Weights of a small mixture-of-experts language model, trained from scratch on English Wikipedia: a sigmoid router.
Below are experts of layer 8 (counted from 0) of a mixture-of-experts language model. Rows are named router (the router's row for the expert), gate (a neuron's input weights, with its number), up (a neuron's input weights, with its number) and show model dimensions 320-383. Each number is 500 + 25 x the weight over its row's rms, rounded and kept within 0 to 999. Numbers have three digits each.
After each expert's rows: a language model's description of what the expert responds to. This comes from a sample of Wikipedia text that the model never trained on.

# expert 19
router:504513508482478524473483500508434524520501588533509492459531491496520537494528451510543518502538474470483497533482505536523532486496524498515496513490511499505528501451496488479501463466497494
gate5:451504500508508530466487500535502451521484455491501495485478489484493491518493500545496519451523483496499518463480511481512497517496504430527550496515492470511458487499518500485505489512455514
up5:541463539514493497542484470520498500497504507507488477457533514513458466480476523496549507534508542526496554487498492512470500514508516512467519506516497540519478504534496478479439487455487559
gate6:476475508579491509457477496496475523505494489468478483491530460505484517536493491503512468479518469528546486533510513518503517473542495475492477520531499492477478454470489527527495509479522514
up6:526492482486493514532503477466503473482487479513506481498503528468488494499509482496474520470486506466492532512507450485543488490490450503530514483508478496514478516517483513529555452505497448
gate7:475477488502498527476553532533494469547488488505515483516508478480505484453497496450540490521526471486480501494506488514515535478489511483517514495517492489490519512453518533528517485529529465
up7:511535511534504458522468474437513508470511475484506509490522545497468487533527476522510547482504539503511530521501505486517491541517503512502490509494492502513489463552507499511510513449503541
gate8:484471485513502511490503502502507489483483512472498484520500508437493521466496476501479467540551454504485469527475528508496510524544518514484552528495496488477475537496479498483547471492507526
up8:480439486498479472558477493481475475562501455493503500501560506485537512533520465482484462540498503497533528506508488488446503502526489472507531526524527484533490516525469510480473522489475510
It responds to: Inner syllables of words

# expert 37
router:506511526524481575521489475520511485468533523517511517471468490476525472512514482481500538506460487482504506513544513495528528538525546450523501478495536504478482467472494507525482476461453518
gate0:479450568495530529567473484524475481520474479520467463496531471536499510459572456544522515488471509523525499433489498507514505501499524469485475474494497494508462502475424557494466524493510441
up0:498489522494453490508515508495499507471496497500468465540531495507522527496496528513483483503529503489556476514488518466506503509468482500502474529519497463499465461526488519487520511506505539
gate1:497551500504537532482521475493469460536486465463551486473454542482506490485492523541555486494477466516500509525540498469503498513465544527506507474495542488488482473475527479504475518498510498
up1:468494456528526507470478515516472511523446490486500530478502509514471515501504490560513520468518465483514483525515514492466475523553508490469494479534559493506579533495554524482507498462574514
gate2:479473488525528486490501498544518485535514505483534485489509502521501503466511509491536524485471492502511511517512513511535476413473505490495479519499523496481488445484485510456478500519484512
up2:525496489513524491502498457513516494477491502508481502456501487481506537482513532531523491501509503441514445492454512512496533568502490506494456503529487490516505493511525525493467496492522504
gate3:527508478504506539497497522518485503517467497548466513485498505483521488483535526492486495484481498490485522529510461521528524520478521520507486503502458471463490480515514499495474515512515474
up3:508493515516513509546522535541517518483496484482499411498503469496514483526520516456534477476497496520522482514471519521504494471505465490498501508493546529498509524534487516546517535470514511
It responds to: Verb/noun stems before endings

# expert 40
router:516517550472521521528498492517497476475525542552481505532526518502485501515491497517528515547523497529528518485487545519526591500540515473517484468509508489519542493469476539476471515525480510
gate1:536501537482453472482446535510459505505507468506454495502497518476503510461452494487477504531537489517471497461496492552499547489495507485490523514502441512521543518519496523498498432485512494
up1:481475508536512510500531519466484530503487513471493527492499496512524464512491505451529523535528524529545451505478475509522542540505560564498539514483521524495521526522508517504492535493487471
gate2:499494526475482518519497538477522467528501493514465483521450477551475469478543491499522503491530485534487485483540523510517509504473531482495539486532502497497529515470522487542490455485477492
up2:452551476500489515492531557506500524502501453480441503508533461451535461513510462458503463504456514476487499494491488518487486474504478508495500486509469501499519460529499533496502499459490474
gate3:477521467501532544530479492557541483486532506500527496544530495522512500495541463484504489500521490488498495503512520450495509496504469469506500506524487489517488476499491508528491496503486530
up3:510498473488495501475504554504485497493500492493500493478493524459497457487448523507544540503470531515500507506491521512480489502486519521500489510494479527467494478482522468495519510505546514
gate4:470547511491491499472494497501475446493459535490536508506472499506494478474491479515523491510500531483528505495494509505489493503509528488546480500500460521456469521431520511460518516511479494
up4:500484455487478570481509497521520520493477502501552525487515502507479493536502524489497484532514506456502507504505525520515510528497477508475517481461542501485508471530474505479512475456457503
It responds to: Word-initial capitals

# expert 43
router:509533531502535505510579515557497471449517522562491519478479510488498505509506499532512528521544518461539500507519492498535521526529524515549462425490523497535514475429473521508456500507489530
gate1:524482505512475498536527504499519503522498522484498501477538513501538433533500496489520447484486464530529519473547480526499494503504487464538514510561518537504498555533445455465470444513510546
up1:517508504514488518519470480531508479509509533520540521538492477447525548509476496476502456573543479469531460512478521495561521500485552562487493508470478483519521483502506510512482487485496522
gate2:505501505495503513557515516526509489505499507486502546486460468507479513498494508548493471481474492481495466509546474491553499520455526538506511521485502492562457458518523530533520516509523520
up2:527475545471500535495534516483550513505516515511508517485482473509495526519537470530522472499478505513513539501532485484519500542473515544516505524507489440514499435510489552477493463516522481
gate3:489467547495552480461528510508491500479476503466513477477497517478520502455509496478486510492493500466567499463486481508465512430510544512526529489491495506496510491501490547486488506521493477
up3:509519477478441459482470528512495526453497508500521516479479484512470509489502485481517550496508489512502483513428501524471507464481436489455492488528496526499474530475476497520544521489519495
gate4:520459505474538511462511531513471489493497493488513449508531440529484507528499462538528471483503518490556459550506495527496513520499496489516482541470493460532498482478506483493460499468498496
up4:469520542496505498518482498498519496476539517491513528510485469471501489512489453437474539519493504492515530526495498473497514516471487506476528494508500546518501548502497482438483548527488506
It responds to: Verb and adjective suffixes

# expert 5
router:475529490521489484513504478509521507502547558506454538487533494518491488508461509502521534534492496477547481489515548530486542479501513484510518450493508462510527532444513532504494498500498552
gate5:500495489502519511502497497470472495515500494521513535496460509507541523507521499477447500498567483532520488495500541519461509472504469516472537491491505504534533499455447487487525535521460476
up5:495499485518502466507508451487495515542490490511456460485494512511483512530531538505508509547506507509522480490518536461513481491515502515494547499537516552497476506487520528530529464527477509
gate6:421518452482512525453501534489531544492474523497479536492482513483512481527517524501488499532511470487494482501460496529515497490523464524485515474492506489475510466479532537523521489465481519
up6:536457516524510507517517529524504483465480537517531477453492495475495493518474535463469504512502497452490488493486511472478491512508532494495474547486538505530491508499493485469441510510532479
gate7:520461473481522528442486492510490551471513538497509503509487489466503538533470476490483499463515488521467499484507527527483520478507472508524494470488544454453510494497496500506545478499530483
up7:493546530490449503524504535477544479487492477499455498493505445500451487482531515487525482496497445456482481515495483481494503485542511508545479497536490544522520513484517537486446507546506486
gate8:520483499481553504500496495491496503492540518491513487460473480522519483525506483501468526477482513527477484506477500530540504496491473462505487507526466527549454496504470505471584523533489515
up8:472471486477485491540518492505505502476499522484487509507474439486522520469502518423536481510517490519532460522532501487497523476537525499508483503426533516521514511485493503525470517524516448
It responds to: St/for and mid-word

# expert 15
router:506536512479488520542522497516463518493533565507497552470489492534511475513501485479511521523483494504489473515516511510525568489511503471550489482518481532528532475492519472499493493478526568
gate4:487468536527537474496489518530480511515468481494477478492517543481524518477495498493458505549473454479464482478504479513499512486545491465489510489473469525539494470495476523539496467511520548
up4:498511547527527484479489451459447447513503495495519491487504488489507494481556521501533490526506466484479459486505486474498468512504530472518463486538518489497498496522488549498504532497450512
gate5:462510489532503524509517530510530502496490502542477461522512508504478453493534470490488522526483473509484512503511485530454459519479509513512530515509511517521516541504527458518505490506509503
up5:517505492471465442474482519505515487478489532491466482520464511529501490470506528460512497529503467529513469482503497531493524497517489517516489540532487503471505518514528468491511478504486484
gate6:496545482503505474500442496493500507509487551490490491440473475497526502474478468520497499502483475512484536534483503501517513506502470448509522526481489472493492521491517500565531453533559470
up6:475463532464540501526527502537518480484479499512526493464480506496496518473467470507498515480489517495468495465461508526460500478485532546501539484500509497496462478530491489493515531503536528
gate7:538506516504516494511504459540488498483498499494520500459503527514530488503506508493511495471530511482543511521552453518489500500480473533522439504468463506496499531512523519467439467511525476
up7:458516520527479543500534540464517523562507538521467500487516499516513523453506503533476476453494510522436481523472494489493513491519522467500499510529499485509483497473508493502518483512487493
It responds to: Mid-word stems

# expert 7
router:477508508508540522495486490524498538505509522537475488468514512545516525539524482511463506525519495540512476551493514552510577508461513473511506473491531462498500501478497515515494454456512520
gate0:544528454488495510492505504504469494509503498503498501517511546479495495474502539542466522468520494487522484522463523466499491452497503452532549481490456480548498520488527521501468548485507489
up0:521499508566502457516496479524513522473506537467520511537480558514471517482512496490500499471468470523497501537544495507490487498510463538445532441482538505486508469505502516498497502509487489
gate1:485450502518515533485513560468476496531496505544479477525514499514525512488494499512533472527511481526519519518501511495525552456468531507484481524486515417513510479482495506502482510475518471
up1:515525519500534481500482432512560475485471515512490502533504506509527514467500503495527469480486534477502501472471543546483491534509501484455549473509560528492496470499468504464508527480491516
gate2:444489523487513495500493487508515493499464508458469467465470490493527574500494498506499481520538520510508546521488530554530478462470518514516488489462536444522535516497547518488531461464484478
up2:489471497512510496524494478481566524485476561495484541517495499481487487503511546447503500530491483459529494474496511537525524507549511504492523491545517539519504492546506550514499488512485478
gate3:484535507525478498547469477510525477531455517472480508508475513509491540493489474517475478569492480545495544560488530506510511469499516530512500502481501495457506498485515544513515477501503489
up3:519506526491484519533523520489518517514494545473497493489473527497493458520460540485530515504462510504529472489451518509470530504491534477542478497480500471485447484508531530542539496516530559
It responds to: Taxonomy name pieces

# expert 12
router:481524580480497536453523468484502523465528521553498505482484505496508481504502468521506486509516470497497483520542547514489527461489478486491486482507508457527520481435519517482500463510472516
gate1:529508500548562482501543485516466505478503471473521475468499510455516502523520471459465527479514518515491474499475554483461481489499485504459458463479473502502453474536506498490542546527460557
up1:501509489530512509502498504485554532472532509501544498484526452485507514561509421512500480511475497494469536513500509503494486452496524509450489440509487509501494489549501513479529502513480505
gate2:540503518466512485450506513497478530487521485520485528513493510491483469528479519501465506533492557474519459491491580464513495508476478502518505515439570491526509521476484538505520538537512517
up2:549514497497478493491533511506494436486490464501499507459496509508514502498514569450516514456495471480509460512520506468472515542487492523500523542478482495483502487499510546495521494507531445
gate3:530497469514547492462479476478489526527495488495484472505488517515540509494520495512512479524527486492502474514449499507504500500449510480478549445502446478445472502493496463545495481502521474
up3:488475491469458477539525528499488489463513479538500534506481438468511506482530480483510508497488497488480538513513497515545517504521490499466490524479478479515544500489479543462477480476526501
gate4:464486490481476500525534526498509443501525467520543485521477536489510511466492464502508460462487506490486451526521502515560515528491521518480526467500513513447543463517498510521491500506549463
up4:447502539505528500488509518505525496476485512495486499544481484504460509554489486493525522536502489476476502462512520451474456479544484506520444514498448456492489481504492508498492496528453524
It responds to: Line breaks, section headings

# expert 22
router:511499468505493521482492500506492525508476524519470530506543504476550518493575517488492490472510461489561504496503501523532564488503509483538435473508507505527515470497450529474469474470474500
gate15:515520505508456498454537486481460530515534470460513494495530493547491487505516528510484440509498508527502468501534489490498547504483508526502469496474447476459548521534483484478472530480492459
up15:491481533532514516483474477534484535508462522482514504487490526502498494482502512498512465475489478505500441505516448515467482527474516477503532479546497482463523492519487483552509548518504473
gate16:477438519435478558518527497487493488496516495506496500524491490521449473511518492513521497478526506483482481532473472535534458482498514503487503470507477511509465508502463524512489501486509501
up16:520524471517482487487471540527497498499506487497538462474492502508489479462481533484500490457490466495492457490450499470498467518493486500499537508477504484495499515488526490441523487438478492
gate17:525532511514495470537521530478522515508527495532506533514513490571501487530508469470529479469483431547505499496565519509480488539504468537495458540509493530462496516506471505463503501493520493
up17:487516474467503487500504491516533493502468491514518487501481473497545493513504523473515487535491511475506489443542477533553485462526493501488544498463475510517515497477539477517525506531475498
gate18:472521496523465483491458474511513515458505517514562498492541503456476503512471479533525494564506510486520488500509497511518499486469546527545456481544466485524492526515496529511521521500474477
up18:491500547475520558500496462495456465558507485462469516469457496489492521473480489477459507472497491538463457517496496510486512446503541519464526518471480506463481509488509508495524544524455458
It responds to: Non-English name syllables

# expert 14
router:498521552502490524519522477529491514529548507513490519480488495504526503554480511549494496504515507515528457513507521536510544491548479462558499447498539525527553475504448516508479499484486530
gate0:458468528467475519528510489504550518541436500485469526484532506487500433548528517496507490481504482501524511451516529538565505467496497477480523519519540536549489505509464476503497501498472490
up0:509506496510498507465495509500474475492557495473558503505480468480476527453486496509482498519503511483510519499480503501535498480469538526481477550511471498473552500489543517518487467470475539
gate1:498522478485546518481538540521496464498518538503482479473519503501500477464451469471528521559507514486504461473510518516499505479487511449456484476483456514492493507504486484448517495524502495
up1:536540471488490498495552506504502484531446474499470494464487510535538521507489545487509503492535521488499479500531499535528493472489513480477518470510476542530490530505493482481555516493508453
gate2:521562515498530499513519493488502472505487514517483516533512503473523538502528499483514522460477525515504535528506485507512492488464492487506507494471515493502447522503528509473512513550502499
up2:470493521479478512510470493502529503505462553505455508494517477538514546481495505494457499544537493479546511470526537500476530500512510517503480509507484471511525469486528536494461501451470526
gate3:511501505482515506492493469518479462477495486511506507507503505472504568495472481513511542535527483464447505523489554534503497505471537528495570463532485468480485495486544514494457480501519483
up3:536545493518512491523493521504502496503486493476500534520505506481524512478494506461474468499519512507476529493501487505487472568516512537426464507481526488494460486503489482505493478523440509
It responds to: Name endings, demonyms

# expert 31
router:496493508515518544501531474546491526486505564509478547481540514503484501493497486488495523510532541479520488499493559512484544508500492476509518470488523504515528504470509502495496476457494519
gate1:477524487485505451467475508481502490475463527502519499470500509513473460488498590509482454492498515547504515498532476543481531469506511492504489492563498507531481508454521530466483479485463485
up1:526505467508563490493458501464484524510486483576451464490498530488499475503510518473514468473501503518499559508497494529516525486477480515514507508483478494508516505497471521477494485487498473
gate2:461466495461469496500504510525459500538512509482472536499443554508521508483503526518463515543519468495490525488492495532543529518474487515475483473541478488517523534528515507513548509531498491
up2:539531477492539486478447489506492491478497502485492499506494518498467507498470505499543511511506516509522456524468462479485479478525504484483484524493541474489459517491550529493517525504510512
gate3:479498480480550540516499527459493490499513494510484490519500493502491508503517492526535441519494481497484508490498495522492520472531518478465506473540464490492465523501478511521484486495487480
up3:546473507512505510517544538495486482507477513489514495544515498510496482527465496477473490497510485476484489474471525519509509485514516489487526479512524502492495555486522478466503516488462489
gate4:465513508515565531487556511522499516519530482517474525483489504521503522475509506527510516503521512467495503498493524548519516508469489470490502506490460520497479541470480495528504517518495523
up4:495531507458469487514448453485498500520501502505521494470474494481488480545495477505520486510468492491454450490521500462447522512502479537488497516483515503502499460508504508489468528479505495
It responds to: Numbers in standings tables

# expert 34
router:501525519454512506471484473517468509524525521503514522491495488516481509515552530494483511507491481526522483560489561558542574479524473535494493481516546504504531488479492486507495499496507527
gate0:537498508499525510505506473521534531494508477468556513498470472483517474496517511457503557526445523519495514529483484512529478474490459502457532490516499493465490487522528507515510532488531462
up0:509528502479516471512510494515508496523533501540468518475522485468512497479541462509503498474494474444491515503455497504481501512499512536482502487534503503506472475489501531494466500519499504
gate1:499521482483497514486513494505428494506491452495511539450482500467525507493529481490460488483495512494496491511530483520575497501503446483461539504494572516469480456509524536516507485471486473
up1:546511508474508510533543534497496498506510477495495461489485497449523528466458549511482512503503508548478492524488466485523487517517489485531468480473531518461491494496490483527535533547535498
gate2:454488452452514548527493492521493515552522494527491503486492475491517469515515514483503491500451500527511514485547489516556547471529508512497492501477519481469513502538485498564539434476487503
up2:526501516491486528505518448511475461517523521472496497526551517502475463503562506484522513510521492494491489442519516511530527492515465486498506511528508448464507498489515469451487493460502506
gate3:495518482498525515484497514478504488527494514520498526502459548533502486504526496490465485526473499511477474524500508525497537485524467533492500520496525520489483550508471488541485479542479484
up3:494551496553512495515478503479540508522495492493466499492478459475481502503520497505522484534534523490449528462456484494494513528508506487485480496505471501508495445513492477477513522553534500
It responds to: Word-initial consonant stems

# expert 29
router:493506523479541473466505504502561519448506536509466541494517510469518493482484491484517494530492531493541482555459532536491603463529493497508493497510482472531506509501492505500490493479514502
gate0:516539503497515476529508549517512506489509476516511497551524537517476483495527533510483517501490504537474545478490516512472500527491523471497486459521535497510483537517506529500465516538497513
up0:514522516476515477492524496528459477502467489476538471521485463512549528506498481495513520543520538531491521475512532552561537555497506531511516519466478529510489495522506503561484484504510493
gate1:434480465489487529507524517501515524492498504492513522475515488506508480497466498451548488549469496536497496507502514439503533496491506490483513548513458503544547492492503568480510532476489486
up1:507497540507513471492533489495497494485478474525518475471443482507475513498488484564514515494521472468459480505507492509550483565517492506541505473435495481479449515463490514499529444528466488
gate2:506487483476467505503520504509461461490537519449580519484506466472517455477499482482514515548511517509504532513509484538539504478496529525489510456506501511482489519511528503432478467470481470
up2:484490469474489491506533459516507527530472517483543505469480454505491510494502515504560551552516477518460493501500496541480482501518465490503480497498507509514493517551508497499497504483455503
gate3:517462540542543511505514474529477482476482491497546513481497496506501456510491476559466478504467485554535482523488547513514520523501480516533512550501496490490457497504465535471540489458485458
up3:533518511491504453467520502514521457544532517504510509487504509501532477508481464542513522502484527477529500486499510490510468453481516499498495475494508519466502512524527467488474499454474480
It responds to: Middle name/word syllables

# expert 44
router:496539549496533511464515468521473493505526504551513537508483505497518515506481527520522492525501457523516457538522533544492531456555467481492497456506497516533571485448469531464472439500475502
gate1:498511458483487522509515523482503497495462501559492556498540532504450469490488547463533532503492475501489499491517478483488494482543516448546490504495485504495502534541514456523561480508461516
up1:534534525478459554498482498503475470484513467527527530501504509456488501520491498499487510469473498473541503504517515447495479515537476471458504481469479492457491447467488522485515513461504529
gate2:510505471510464518492528547508514495497456529475524547465504510476531499477521517487502530532473531513511478514551477534504495469509518474448484460459500509510495468558500512486481501454505485
up2:464500505558530496495564519537481496495480462477509489505518495483535493424522516512498480541476518498498497535499527508534523488484483501495538470526505485489518516481490472493493480500500470
gate3:487519513529472496477503517511469497494474536491471514485546483549514515419516539489476504537500522474480521505549556503455496481562481504527505495513519513536488455542494509490450534453502490
up3:506514486516500483501554482511511508497489486482523503495492494483530465507517532507465488497502523534476508492517519505487503503499500506512530473514457517499508500502489522493497505518534497
gate4:494447456455515492488493482528508513485495497474460506520483459475479491549477522499488482518477466519503485452490523513552517482532494486475525546524467490523542518494489517502523537503475531
up4:492496493533488502516503500502483435537454511512547489505517544504486515451521482514507463490483513498500507495504461478474489515480488490518484471516536491515515502493497493493520430494541498
It responds to: Digits in numbers

# expert 24
router:474532512529522502471529489499534541479498527533500519477502493483487530557503495497485495499521506523531504487509542526540556536524491491508471491523520490509490486496473560519526543495484518
gate1:534535482503506526481497508541507501476468500513532501478515474480514510514515512542541453514489462492504483501575536483501533519496520411493450517505502512490524461498519503460457511525505485
up1:482520509489476474476448497463504481502561472508501459535519475501507503494524508502521521526504471498498519517506502482541495506459475510519531439485506484490439488486478518528480483473502503
gate2:532506498489530519511501517504492506451465474500510518505497493452481465518466513532453469477496535502545501515513506511519519530515533550478476466525447520440417501475505521508491541496519484
up2:517474502466546487492474507476555515537485526477468506518498514422521472464481552520505497496494498514492543460461481486476506482515548501499499507516478517515462534474507506532492490473516499
gate3:497511493558515471447460476493476499519486507502508480467513517458495495485514463488457443488489510495501509505464509477504567517454503537529508544562512502513473485476489512505555489498509459
up3:547499464504499459506538500542502459481501445477460462484457471454475512530467473519498521537507523508476474477487519492537512491500510496541505507456530502504513483523521513477478464527469476
gate4:496529460557515463503481497504453488500473548497509534512495467471482499508447480475493502476512484470547461531480534513527527487529556504504453483477496489466518541509515494482527470525515483
up4:507476515537515475515514545488473480513509502533507475485541492477521510531530481535516456498477527487528489515479511505511505498492487536522521497472522530489521464499523534448473524481489510
It responds to: Adjective suffixes, demographics

# expert 11
router:491501485503518529489512490523504520539466520552465534459506511517515493534494480522494531515536470483513476536485498543471549474480519478522503467541502490552497503448467468489470449468489527
gate0:484497479550540526511495497497479480465467489502515495495532476528506467483506481494467487486539503506501497482480480498491496474506517555537513518571490458495521484496520498484449519482542466
up0:484484519476481563468501453493486553482519502478503501471502460519518491543495542515495476542518491500499526550515464517461517504496512551442529491480513510502525470523486506497513575536497497
gate1:513539529520505519518504498481501508548486508514498558504516530473527512484513505525459551456474492511494529507542480465498485488499531532498526513541492491461495471484489482459480541479481556
up1:529529569494464499499499508494504536480500514503467473518529531517530532490523456435487523550529527513550489499521515501518482454511525499511559493488528492502542535510453502497443502503484515
gate2:502482495501504489460474474507495487494505519531504481440505481461513520490496440477493518491540532497481496510507587488470510503524485513484500487496468523527492461470491535456464522540477478
up2:481512471541486481455517466498479466521495472547505495447472484548526519482473495481504527514544473461476531481485514522488492503503523508461510461519474527491503497508502500503489492486488478
gate3:508479463444483535514501509519507478442527486505491484516522502555530491461484507488453472532490491525488514547458503518499561537488489502510500463501471501459509507481522467487475462478483454
up3:519492504484517522490529514473489510453508531460482481520466485494449504517505511494508459528485489480502497502491522461490539488480491503515477472517464501463501519505504512495512505502499517
It responds to: Month names in dates

# expert 20
router:511476501471502550528524500509492507485510524505480530490510538503540495480527480483493497489551532533521518513536496539488570484531525504525505477520510492546498500497476508543477497498469524
gate4:499489527492481494516501513490539501464510501460503508476516460522497563484522507519515525540490475486487523515506529519490510503459482529502512541493543494456493454518476466510498504469509518
up4:511480466473486502537484520449486487502526546528508498518530510516544519495555503484508492543504457511484517519477473515490500475487518524466546530495516504481533528522535454483528533448523493
gate5:503492503519499522517486503509506490479491586531500522486481523499493490508496513501495505487459468515493478504539496480466541470496553496497490524547465525511535487495526482495535516473575492
up5:541502494514458478465490436492494459504506493490523520525548489502495527479513498488537494435504440478499532531536472509457497503519492483516486491475514511527508507490492529480511515515500522
gate6:505493461492508495529547528547528498471512505499469536450482531483501499502514518516502497505512487486521498490428525529501534472524527508535496498490493503502491550480499498488491497503504552
up6:507492499518500510510468536540509444471543469501527486459439478464518474479510506512513535472521486514501528524471496517531473462516495547446457490497527520490506510487536496471451468434482530
gate7:490448538521547508521501469477455487509476533526502466486488530517530482516519507497475501498515470567507488508505500509530526455487512539509514485475519516505506509487458510511499517461541506
up7:501517451479473477472546528530506484490458481517512517523520459468539470471477489517475489495531514478506496506500531464484539515504483509494507517552507488461481533475524472483456494500475546
It responds to: Foreign name pieces

# expert 46
router:472557489474545523501516533538499511489513531521459530470494471480505531492455450508514506510515469502501471536522562503527542499523544461526507467529488491541540480483514521482462468486496518
gate0:525507476469514505448540470475530500502539542473496556481498444463533533522510487477509480526489495521525515504502510495505505534511493446513522464528529457430493485526528516486503510486465522
up0:517509492505539490490528506474498508508508487483506519489518486477503515484512473551509462499489464477514492470454529490505496547476517440467532511529484495468480458517508551498503503517530490
gate1:480531487500544526523458535464498493464518523505513500495551500497486517499541543542526498509452527527450457508474471499539492522485585488523519481505502489483497487488499524502462512451533464
up1:493474499499509552498508509532490530443507541493474509499470492500507511506458548511518506505468528513464505528506485492511527495455502506488501451534501470485481503461518531510516477495492481
gate2:474532449479516497477480522489479527462509510493486490568516518502521503476532489516523539473499476480462501527493487542535536492470486458477505515496479487503484515490480487531480528505510481
up2:477538515462525510493463526514499523496497522550520494465486508517481538481489488503487536505511499512501544517490507508531485476459524498475501479488487489471531522463515523514486543493479531
gate3:471512472506520526528516512516503505502497492569482495509505507501461513509509490510504501538460480478454488501513478461492514496493554471497507492510536505469517456520531511497485500518498475
up3:499510477498495527462483493491467468520495488499483537505489539511516517484476500502497572483498470465508527529526518517507486482515492475504489507504534482501512464470530524491526508517492471
It responds to: Sentence and paragraph openers

# expert 9
router:499496517494504528513547490506459476470519502554506507505501467473534534493486489502496480517517478489509481503503490487504505507530511503522498463510520452495508493447496572536488495484466538
gate1:528499556540524455492518537551537484553492519524500554536555498520483474510445530472487487496522506503531517512493515443454513466562494495502465482463486526501473465502503512504505513501456527
up1:510496467509451492495517538538480509466489493475506526481552518519495451490538524486458480509499515503525496507511484519549492485512511517502475535506473506511482462537507549492478481476470489
gate2:502503478493473462491513538522464498516463487549452499482489496532464482509547518495506515532541498468517484546540483503533519488516479512476485485517512506503484501482521536502515452502516477
up2:522497485509506485528525498493512509449490496524438488481452465516516497491540465535488537529536544465546453503545507472520511488510494524462526482513515519524512517442495567505514466521486483
gate3:458504531494511507523532463531508505504472472568499518487499523491478482492521501480525514481470526537471476476478516553521509532472519472481489502512471491452488489528454495510487509543524521
up3:479496504507529517484489479499500514532564505534518540536501491503517547446481437572498515519491505536455495520515479493530501508483513505500478508473501506509485489521487511499523532530481465
gate4:493471526459501500497530476541502494486434516500492516517495510502510481464523525486518500517484456493515504477488528484519498531472482507466506477548518532515540486435485479510491514463502529
up4:488509516505468503477506473499466511496480494533494501540486483461502476525481497528493492495512464452488503555501475517490487507484472486485500464546529478494522489464438527506497492545540513
It responds to: Word-final noun endings

# expert 33
router:504500516520489527507545489515485504479494497484503530518515482504529465557493459501513541544534477506529488484528524522492585504527497487494474468524511486503523482431522503510497492471501522
gate4:465471515468475537524543472513522516495482473473486482512530483499533506460468450506448490496512498503504486498526517487512492508456475493489503482511523507482461517508555479465529506475513504
up4:499486535465468563488508496496506552505513501493540478500543447498486517510486480498474522504525503505460456520526508493500525491479513517523501470497516475483461520507526455474513513480496485
gate5:502496541488523507450502514557488534518531533478489463525507457463456475529503527485500510549532493531515559512495497544480522483514491533450492484510476451490484461495478531469524500499495507
up5:536511523504523464488468510493513482488510465520548525546549491552491513483522460535479487486497496487487464487489544487554490497536539525496538497466517527449509487479529495464479508454462514
gate6:532500534465486538496500527552472484476515481457521531528496551476514481528476485551488495472494473520527509520513489500474465536508520495532576440503489494485465486483525554480475505433521498
up6:488503449513487507528510507493504482524476502475492492505507509537501535501540471521511514486499488503493506534437503527517465512497503532507469511552481494537490442449535499496476537569499517
gate7:504491502509510490480471517518466532477524489496499503487517496504473484478482465516548482550514495519494484472506563470514515508529502513527495506489518477484513473509478510497520509483505491
up7:520520526521517528508466521509495525497479519489511488503446484518461538512486478470513533495530554474479462491491513449505494500491505488481500477496489555483525467472551551481448469494474499
It responds to: Word-starting stems

# expert 27
router:510519551489521536488539484525492503485503584572492515502509528487488494491514503469489503483528497509503500531550504517506554499562467478524471494495537432538547470513471484498455505470478527
gate1:498510479521550523499521507494480495445480493482537499504508489496533469453483508508499501487529490502491412513489496537489503457544496474518496487521507510504501449498518515495525512508506490
up1:514497504503477443492531480502489512514535502511501500483530486497518549490500490499449521496482476506516485511509460495476513499487523464485474487469527480506503480491468543531474474489497481
gate2:527520507475515467463484538515474530523521485531482488506542538533501487520457538479467464501554536492473484507499500518517477511525545500497495502510477491476497489516502497539464475511509511
up2:496544466496520465509478520486486562520518544492510510504533500513515455523500492536536498491511501501480465505510525526497496543462508496507474473500484539519510501517478469480475465524523521
gate3:501508459502490478518509509519495473471442504518524504519541522517512475521484469482492494492504493480470434493537517504508486487526494453515509492532453528479531475508542478471489515544468522
up3:489473496489520501526542488536489503492514496442478468492496493479533489481516567500507425474500472504430521508454485460497477516494537517486496526483515506482502484484446508513492507501495493
gate4:487498470509501450441519566514512496487474504571452495510486533508513535481506474452525472519509477518489515534512520486501564503488476514503473488527470519513471498490519452478493461515543490
up4:520491545532477466489514537497480528491453516543475562471504524529485500541488458512505472522540521484522539506506515520469486491483556514477538501495486512519539477465488512475538493483507545
It responds to: Ordinals and word endings